Below are experts of layer 10 (counted from 0) of a mixture-of-experts language model. Rows are named gate (a neuron's input weights, with its number), up (a neuron's input weights, with its number) and show model dimensions 0-255. Each number is 500 + 40 x the weight over its row's rms, rounded and kept within 0 to 999. Numbers have three digits each.
Before each expert's rows: "gets" lists some tokens that make up at least twice as much of what it gets as of all text. This comes from a sample of Wikipedia text that the model never trained on. Tokens count by the router's weight.

# expert 7
gets: "s", "es", "ers", "3", "S", "ies"
gate0:523527458525543526450476460511471542497412562493526404512509492443518494495410456458452493513486512531526419409477544449498485484462453485541513481487506520524481488559559487458503475507480537505478501460503520373522552492535460538479516561470455493487552520553525515538422496426526504513446450477485509453486532474524583498469544502411502515534541490572488535462436529475518465462407513505470467474557487591511492494476526408489511546411560476580462498534510583395498529505486537434487489488519531498487512579504496524510466436505473418500402460519507523522527540516472592533509539503458538521438460474431477507482514462457488470473536555455494554498534506535519533493574559510465566499467466519513537509438472480530500498486468466542499443486552541435495505567462529
up0:470397542399570524493476515486488594395434493535514433415415453508462503511462481521549555475471534487524550442518433432519534539432466510473523488515514462502481513500539480503517504491491523530550516528552473489574531517527470507518542496506472552520512415512461431436498502446534459556495450534455542492511507484490464463535511519489556492466496463502478503558523527518446463454465455568457517416475481534503497459422484532519499466468514537453618422492478534493518464533510537545491512454498415467522560470523458565499521454446477562485490439483486508516568530440542502523494490502475510572472452576519477526512491444596487477519530508502553538569491517524514486466462482439578536426605517499471545461550500461524546515516462476569549522473492486549523465478486500

# expert 6
gets: ",", " and", " |", "-", ":", " USA"
gate0:498543465550500536505563544513507503477573563571514562534535526459503494545503492405518481539533497495526469480450460506504466493483486466465517466535502501509489471554463427541492482415450464533496469563470515480527543498534511532437508490459505505438591456514501513535441578526373503451491560515502501505493427465487528575467531489491532500528465577460529523448514468414502528487508542489499516538550561474522497495488447520508531511510494479521495474439479515493449510435571544522539565507515489455452450473493457554526525460468586553526508511470548520579483434470469554507536501518553495534546491419564558478467484532535546539525465494436523486504476512402539565518571580471448464450512544520532611446439492437510612535522495522504562507526452458552501514546501506
up0:508481437529510495500571536626527416470464531566478543522597525444508474521467515465475427484540475484547500475498503487503525528492568541500466475523483508516527509487536555396515442562459504482506489479452537541518530542563494525439543504496466514494475434486485507555445477483469560540458475501524442511488485396511532521472548532500465475511508550531527552402451439513447497466515440569507511492518501524523555491575480561484509562482557544487484554429521516494480529426484457486496509438545529489558535406534509544455563525495519501507503542479427526533496427451466462512496498490546476551476450514512543449477516500496531519530535467455491485493547566499492533561504527533424470486551544446414541547450480501493578558553467493577561524511487495444596428524503534

# expert 69
gets: "2", "0", " F", "===", " C", " p"
gate0:493401582497525555470507514507506556515474534486529477480476570486538482558501499492498479492526505525553490564474521527435540503463453577467593564554455553461508399553525524419458483505448561496519475505436451470455535521561520525415508440525470477495540573554559455494502408468513501530503542484472435504561576542469521484558464481453389486489522492488475531546492438473416502505459534488489487438453526401493539418510492517504488496482495488515440566481448526535503499540480497430490556514499516463530402539463476536486466475509409488523534488486463460467523539562480495471539599514569539456525526471495473504543490505496514536507488521515503493465473503539491524500525488455502472501465553465575466563461393476555536461455519515508456489456470522471524568536539497
up0:490486504524510524456506400551549600493453562585480577604498483590487514512517509454552536574483613513480477541555469441479528531501487481462606446519439481519481506484501451540561550553540497431451442529453511457529551495503423491513521514507478513457483541535489458442497559471521506544519517459467471488489498606521474460434544560538468577516549460499577437554517511504505463553512480489528522508517539522482527500525525511506488504488510492507562451521469447501552537578455484506485474486490556537425460530488496537502529555483523477527454491474523395578545495432489536498505541470460517453590542487555519562561514502483416516507546497461509550480491498554598515474518514488430532474535479528478535461483564487481532491488496546486520510513549486526511525467542538

# expert 15
gets: " (", " in", "1", " of", " on", " from"
gate0:516509490517493512470484462488534534422519589455484542462507548491479552433564486543444461472487517463468467529583500460474547475467498502522471532449532501464525528592554450520533538429505554523556537550490525488580563431496505546496593471525527474493553489558503508465507519415554481484527489488446517431463504504526491487559449508409443576488491469525536518471513441525492531490507458528484526516515456452500487511501458387476508466515462435460490513503497473520526512581432491445538502493494485524590467470465460518509484487533465449540536439485474442433543486511527465507484489517563525456575513547550570474579436452516466427444480600504471478501517488485470549498465438478523516509539596491519551527398552505524503523519497487578489442548545481501558424495471491
up0:490515440502421510431447438433461539549456553573473509615529449475505540493462495422481478521495469504488521514521484497525486551576478457507497447552440496489504446482513475460487515526529559550458537513478468487416399479492462451559495520488353512511473500493579486474470419558449416470554506501499426484477545491452535546424554467553502489479608542481465448542528479548507515461474531536408497509449577485471509530475479528493510576461563452559480490517539510476463543476440474542535467459563515442497552525437455552502483507501486454496516439502477530520559512437513504507533587517455528478505450505450493515526596521529531581489487462496507495469517502544503563509481516532465505503514508526493539482493470537481477457497455511458544533490505495516478524470565461

# expert 3
gets: "\n", ")", " pre", " film", " de", " town"
gate0:542504524476503581504441471490504535541521500460498530502464459429627468471456467515493446473521484541516537501456431479469554588510473460519552507467441537453508525539485521437470461512442488449606534603482472461452498585487449471537576447433461451436493500486411485430470493491454486551535522496459486417497419513512437517488515536546482453501479566519492562462526443453520587588514495584516475521508536500475541546472451487498486455498548497491490429504539473516459515530527461487432459544565492570539492493482517483491458515493481504537522494468462461440469428516489505521438527452529515523479500451490549563526487493469493497556498497456458491516461454468542495553502547431527475517515480485556486545488410605532542508537498522441486489568498518513439532527512523
up0:448484483511545447450488513493492493403445505490539506437506507456514528491546515473506455547489537448481535472540496417469548482508491496556370592492502476469523500528559522534488533488482517580531513474606483488538509535480513547561484457459448428497438488493501504556528475541496412432522498513483568473508482502422512507509495549475485492501514478597529487549523492499493414502482399497494533483575523481519473376496513519433511522491563463549485484457441498538559548582503516519477472433458566460477509434546501503540546554454440478498503447489489448506548566502553493519547455561447531515481541549445493586499458481470493475495482485504481471491522462535487502525441546533431525592528520500447575549490527499531471536506476496493430452449489530425510452518499484

# expert 23
gets: "0", "9", "2", " South", "th", "ra"
gate0:495456495506545544536462486454438516455487513460527475552534455471437441556531511430477472493544478479481514484469528459462534523486508486548516473508543519400561489603493525500487444442461493525464531487522478495542498517535464425486577463491486439499540478524480519553508536519517365556535516537513453496390438457498508510518563417515467475610494440489471451509482489510463522514516462431476465475511429538521487482430503550487460461497455538510503568476539563524523459489517515540567575598490491480521485539497509511493508464548425473557493468537520464550537448517571504489467463453459482470419487485448494533519442505525486423421466505506505459593513492566543513595577551505443514447497499481500490455498559497505460484534510514501509416509443455489458515468481527
up0:525466548426547498456432587526437489505511481457450458454486561520501535469593488462469464575504528485504542464514522510521525524495468473462492555455533527509537499500408555477520516490521511580494549561542554489578523508458495517506406526511472539520458512490508532485509468492515487494503485504417416452557481529540507516472468497453438446486548512469518547514477443491521590503401559493530423446542519487564456494527445541447489467489476522485532472568470526445481541473568528477469486448535483477502427470471547485471544627466547493535528483547541534537511565527522511480566462526533505461534497516466560498499503538418552579527499463533514468497506499483451543480466456469556498470478515531507493495536496513463518507489515339456445460535459450532559496437479468

# expert 9
gets: " |", "|", "-", ":", "==", " May"
gate0:525547541444508579532496539444509520531482408527502573469502539528491552527484521508522507479449566559568502462422493532529543413494473538476487538434557499540459472476491540425381434526437520540486486440471529485531509580592520516477503469466477480483531436518545425430507490523484509490535557475520521423512527439534481508543550519495487521535455514545503485455553468511504516499444503537516546553476547582568449484537480480534469484444541493479496468512523442525522501515510491458507526531495417562425507507438609589517437514494542517539509598470532499487537477451488532471516413493467531497500523526456459574526433454516468520505460456462540518455581559470452539480499439514531488529453563507509493459481505486495469554485418519506487457481544513458535499484464479
up0:600509536445559576453524487474423486473465511454502501505457412551528520524470477494529464544510531474469491466468561542437527495478426581482506567442453449459496548497524500474483519530525427428500423523417499525473481583539508534478474554539480476488556447491509453436545512484477427500560513434483496505534528467550550494483474588412479523576472490455423452489520459541569491455496546454457501466528448582504536565516569487476536526454492540498534486482568473581524483526460563505528460493453466469529489573458512520471502549464469438542523484440554499525441524486498494471429453460456546457491470473464424527500476456449493512482499489491472435497526522518505469475506503535505502497499471554459468578600514477498447535458504555444496535499526463524493567493503549

# expert 70
gets: ":", " |", ";", " the", " for", " to"
gate0:517380561551478505524491521498492457473441407549524471499488477469502444587526516514502501491495475477408493479517473497471484470497565529484481596497512554441554512500571446414541495457430506516470539522474456543504507489505473486489498496477568495555511486525487496487468488483481490528434510500487434506512507454438485512471493536459506522543419525445516519423456503524465498477517487515514471505580558485543477554538522467506395492526444513415489466472595564569565532503490518515474524376435428475511523525484498552434501492562431470475456482466505526491533556349479428517545536488531517550475458478525425448425458473490447473466543508482472486532501496499473467520513554450482545477445478523526544542497489510484475520527569495446527497474463525513576548529477470
up0:467463478520477466513547532429462499540496443506488493505438480500494479535500388458480548409511535579473486486491517537525507486448470473484501496468550575438468454549499466466513521437437545527501536566587516516562488504480502494503532477488609436445528488531458460519445500447496521481439468522508519419488482521426437477488490461424518449525476504524485454496505446537464577503464430464472595524476469482479459477508577460502546479427460484458505452507477507613499466404499458485443494467496444475452505505452538513459518447579479493486577433527453556501524426489500416514506501504476444525486556540496511421532470461449436502475468545494522492492463487492496517462477514468587525536536414500518471512470548520492441506476516561495478429482459484450558466455485472

# expert 17
gets: " in", " of", " to", " a", " on", " from"
gate0:487449564425584537435558516490519497548473522519523495464519477526505474541558386483471534509553516485496477525482461517501389489520507492448478491455487513392495521466482427497525508494525503431450555494449529518491503471555477540548486522479494566578485505485528530540497478522531590464516541514484439463500529514551573470551441474572461591534479546544508467474540478534428532461537460513541587520423387533490510578480474528474483457505523537468517504530461519477513482525504460531426448524535509560470496505465510540530527476466467506512461525513501454527523503490621501512500515492528486364584486498494456467514533473506520493581500436450489413524550459483541470494505450504439570502467529498514489435451514513528495475466524492520477470459538523490455421454553483
up0:555541496471541468497526549450467438473561520472526497537537534477551461489511468602409489583487502467429519416577445510520457517493414499487496499525522577492467481540463508522540496427539505524514492571551577450468495471529572554498520505579514499592494473429539496517506506458582513472462632532516550484525529483481354491481463514533569519469526463520543455542517524520526499521514520465529490540510494500467528533528502538577493453556465436434599478514494491499451513457490488527538573488533539531440514494447472508460511501456456476557450533510574532475536566481447509473517484490539488494520509522531475447526489537514544541542412453472525474486505552497513538509472490536568433525508475506502477515506516501531399535465508472495506505525429499431511474513474456

# expert 62
gets: "1", "2", " |", "ed", " to", "ly"
gate0:436516512482448517457510475421518550597440487512443434552534518561545517559503490460599501498516513527524501456505627434528555483538479483573535446506485445584579481469534578453487526474440485456527505506451532526506533540482466463485413514462532520475449448566460504513508475450505535439442487523465478519482563491478537553457543474527454455486507524462533446466570454509467551462452526564504415472530471564487479505506465469518549503519559502477510534536489453506443512410505524553467484475473505494520521548499570529519466483461540543396502451497535463580538511496494513490509497514480468451523476503509490485513523528548531511479541495539487487481489435508499548554483544489548506452450555521458496569468396516499501539504493425531509504512491493505584419419493428
up0:442521554541552524521473521467493494474500513423526487467517511478477519474494445520469495526518509474454513570516525517497507525480500500524452550524493495444529552561487537466538441479578527555496420556640476538516485518493457509462462501587523514474492593447496534509515486489457606481497464425471555450484475460487470516542463562552470549496520530470503485480501460476484486562457458494515521472533502464516522502509443540488525499452343549460495519425498541510516542435507483511554424531521441490548459501476460520466484509538473517466525444512571540482478531433486499452515444453431512472503519548444483554481591533491578522546517508473575521502467516525449423527522468599533504601509467514500460485517560535523509480499466461435428485511457513506437422458454509

# expert 0
gets: " to", "|", " |", " had", " has", "-"
gate0:450508500521380511490466546477476500554502400487505442518567486532515458502535500524491528474546532477531504538457563515560509476455492439516489532397516447525590455509475482483524453477434447572519473450483447567568536474455532517460479480463537442505441501477497480559525553483508512506523524517632511465483488460520481359491467500484443482501455502551493494464463463418504529503457459573592480478469521486560479530545498439563521462553514563420519489474542550514510543549490526454515540462465474480503492496532505513522480551503512543508500458530503410465530487492547456443494510540505502534487500516457557478513502547511492461491484583540514475524535481433485445614510521487419550521532446548482486487467508567442458515463475459496478449486591523508483463483457510
up0:482534535560441462481544515418476473506497545495543488535558397578555532574477596573504503450533456500522528427494539501472538526512451525535447515483446520407529548466583470449516456492495478523473555465426465609450526512503479512481576546493533523552444551489499454485481539531475574579552552509567533489475487455569476477454499510522463522562470494543500506529430435504479545477544520444491487543499465540491526499504525462467489393507496442481527541457548519517555492582467434522507506475486543450500488456429416500550430527463525534458504500499487508441581446548518511481526489527536493456540493522452481452531476518496421525484502482495511438441548457465503484509497494476535447503555473514483408552495535492517493451425483531468540524491511487503544552503500477

# expert 20
gets: " ", " S", "'", " P", " con", "°"
gate0:490494526495461507452504526530510551504499498458522492539501482499462475591526489515532515511574403543436523495502583459575445533478475507479514552518531570538482528460428431437483538520482500487615547510532428568497524500474477495495449524454537472541478478500494557561511528452519556512493533478546484481497458499506498523546561487484516526460530439543517507521621437501515515514489473532514528488477525549470393515499520414513513481523545554540530473449450564538607493525550482450434514462463507551441494535455492545513474523481473518485485437492501498445413433467479515512529519511557507469443529464511478568454473472615501440506492477521487483499499462427430436501460562469488557458417507482606564466436478522515507475491530493436468502426524490504496493529511445
up0:514499535505491541491510528517515491392458558513521471549457551502537549448557501504473454514469478527482531512442510470602436488521460459529446545480564494502461489460532447494520519473464584545470488539494459494431534500499468531508555507452558557488464490514540546552510494495489393537452537485428474535440534481456502575485541463441510498473509503525543475463486496483494455536473551521523468506451372506522484516508514477440490537464515550535469515486490494465510390531444543425474483461526525510460476546469492476535544553533439473470472445539478546473550558445478498460480471523474478456552535506439515506495507466473502539523455577583473523468590586467417426502568470567522435500444524514478501499431470483540485453526455510506538479474526468451543616469553476

# expert 73
gets: ",", " and", " of", "),", ";", " for"
gate0:479499465544537489434494497527525579588411495550516452556493523560531525532538482466482547445453464504525460486436516451447455447536565492437565489518507507473489470575499486472478562535485452505482500501466566497543483495505454553481529432502511541468594513445553501536497533528421513460592465530507447437485505448593616433520463529469494501529481510520512485490513467481461553442472481488480542477531538443484513482517477513476552516489551525512496503556500466538453439473500503587401552558479532567457460572504457454544443495467529505493504588463473529515507514507506503469575487556499526522451493571438470533475499518530484438518435531519524533485489484532478464465609532477515543469531498491507494567462554462517563472486494527475481525499543579462523500423499586
up0:420482635522486444451427503507529537548459468555464539531474502571508630542526508552428445506393500545473549459568550477544477478498440434500518556516567509498446492469449513463479574511503489504467543515517480528564473427460501564518524513543546469505498539452512572494535467432483513467541451528500486424474611552514478505546506504482468525487474463484491534557504492460456472507491554464516499471505469479531501532531491474472561547498482486518517588516575550538512429484529531570448511534512489591454565507579495506533501455520569530470498443524595518457525502483526503462490493574463503429526457527495482479522452454530516467430560532557480510497480428445471526503520522504528506464427518556516487541518501492492498462477553475478550521528515523553518514484497480

# expert 12
gets: "1", " and", "3", "0", "5", "–"
gate0:420468564543461472557458489522492524506458521430515543482493537474437486481528468500527557482545475536496499472535512487537441476461552505457540523441548582509484432494525459501508470542584486472497483474500482427463518488563478483524521553551433442457507589490506517496479446551473553509485453503467487468535541483556567523624515484479463531614468474449511443439471504534472470528441488504532474381557454500504504452556587450476505421503532492521588471471521529526512458475526494495478463552508488548505481493497577506500498534558504467453525521493522430427478511473515459490497484441487523471466501484586540514448524517501541421473508546495470558530487469484469476526545595525490493554494566448506465467461560483449503518527569485567467400445472546508501521453468469
up0:501512422467498483462511445572452504449493526523543512460496520579503499482516493387533439524469495396494496483507480519533547447495517490520484466567403425482461553496551527440484462555440517530487487541492454506471468566471487545545438476489488530582552489558546505448573451462497448527461514479516543504525454488549530426430510543553555534473492512576582522509500531500499509512563493510424524538507523538533548512499464495472487541502481534556473526492478536482534492545541472474485489450466514475519557531484455547529512516482508541462472491476491522565525525513409441468523586549471543538485462496395554542504548419516435535498493502442562449448472480578518430537464474567473517512456481500533541544560478444539416555540465465523471547468450536452475469513519501

# expert 78
gets: "1", "3", "7", "4", "2", "5"
gate0:466447471494514555422424391517436533504481531534606581538512468434559572531523453543484488494488554477474503472465579435513551503451535479515422473510502427503523472537483468476552470498473426501479420502453523499414512508563513503485506451445481474416460459449516492454553459449470458518496496486473515520424462466529563444482507448544466551581437479552475504490569515469484559436590476517459574455431483485506470449494531508502480483550567490472512464519511555497515508439478549550469507427459473534424537491538473494479515526547510538436509510561485469417496431555530543510495471522472469457467482492529507457524474471489550496500506519528531477458551460553543509499552531476459527538436522530493519511487558451529527533463491482538468486501521573499505448549539451
up0:494506459446536502413514474469431469481451528508467501453497493480439502432535461486411469477409509564501553409452544446505420467542506515464421454515401531479456453544493454493477483518476516530431474481481521506460530516460498518494519416427476463452528460466538456498499449527536542526525427465464548514469478537517459529548533486544543565515498475474519533516476519547488491513526520494449514463515513500480446460468493486495501520491517499496500558520440477530492504489491501632530480465565536427565553516494528459529532514520495525450500513490435488482569407495530472456488530489488481490485464396507468555509519401492485455587536495424522501508462469531513504471524578417519476553450557496461572573567548467523514479505400458527487533497512471536510589538480493

# expert 75
gets: " ", "s", " re", "1", "9", "3"
gate0:520443512536449550509505470510533443433523446499468482554553507520498498561545446530486467511494504520450521524511508460435438441501497499498515502491473493528533451519502486557451418518503479537461485554444473528515521558518550518474513472418507460438439472493466394498549463500514506499507432446568460560463391515483518546566524537517480548529541460525564529478470451434539487472520470448545498475573453411510515483551582555506522530544468568442496460462450460461485553533498517505534464485555520564553454523465516492528490452476557488463486508525536453431494438489469516439533504501453422495494499527538544511541441544578531520466481589489429514596515521542442543527517533450431458541468591490507485449549517464497508524461433486483518407516466510512484508476466548
up0:479482455538487523440479558476513528518586577497513476479514380510503508466434496537463463487491513521512522496510454569541469538490521507406516529504543598484489476481488504449518545472525528495461541539433446486499474465486463475528592482488507506527529503397500458493423484591465492478509486505468499474438543427438531429565490501512444472501476554502395529510446500500486492487499498477560517508475467509471500473557475468433501476419503449501469497498504451560488465462477515510385475543434448472511529473491518518618485426546530534528508576496483552449501505501509513498537518485561502487459477522523513481511552640519444486470510461487451480393492498503528537483489417514490475455533551498534485486528526468588551483565522503514487522443527532513451557571462486

# expert 77
gets: " of", " for", " by", " on", " to", " at"
gate0:484553507446526547521465460500499484466547512532510524468504549493526434545453515537509507482556480433459537496522469505452556513507501494579476563479458572530522486492519482513503486397478494470488470483542586511487530532511444506485491488502476481506495488550450433403529536517407581582492476561500483506451456487553412506411536485481487476541472456568523490407443461478496533504448444585468510488436523443430424502509555438479504523499482480459547488540515503586509552505522548522533469559490495508467475539462464525482518511529487477547509500482486456514513457491495556524458523551412549435487471568523446550514436525493484369443523473559507528545487501470500439566506508449435454468491534523432485494493548425472571534485516534493547555537511448557473504542517466
up0:521481548527454483478472532488493517485539482518541554508480482454484466467518471501583580509423535487496503472498531487519504484441523513447509502517560541454471519510442539501491510461458508570571510527503497473532464492476515494561526524522554455459622551506445501504538467488486480563490517492477515450522482518433545503542453412418493462528476465517462488425427462524469476495433448492515521457464440493477478456453476454460430473513454521511465518558510558508388488443469529450426555502504516626480473403532554488500511546544497543498501432579572542519467457433512522499493498552561498514492532489487536469460492448450465546387461583493475496529556511442523555490476522530540433477532546547422472548482555524435524555495506488538439465525492506459479522505477450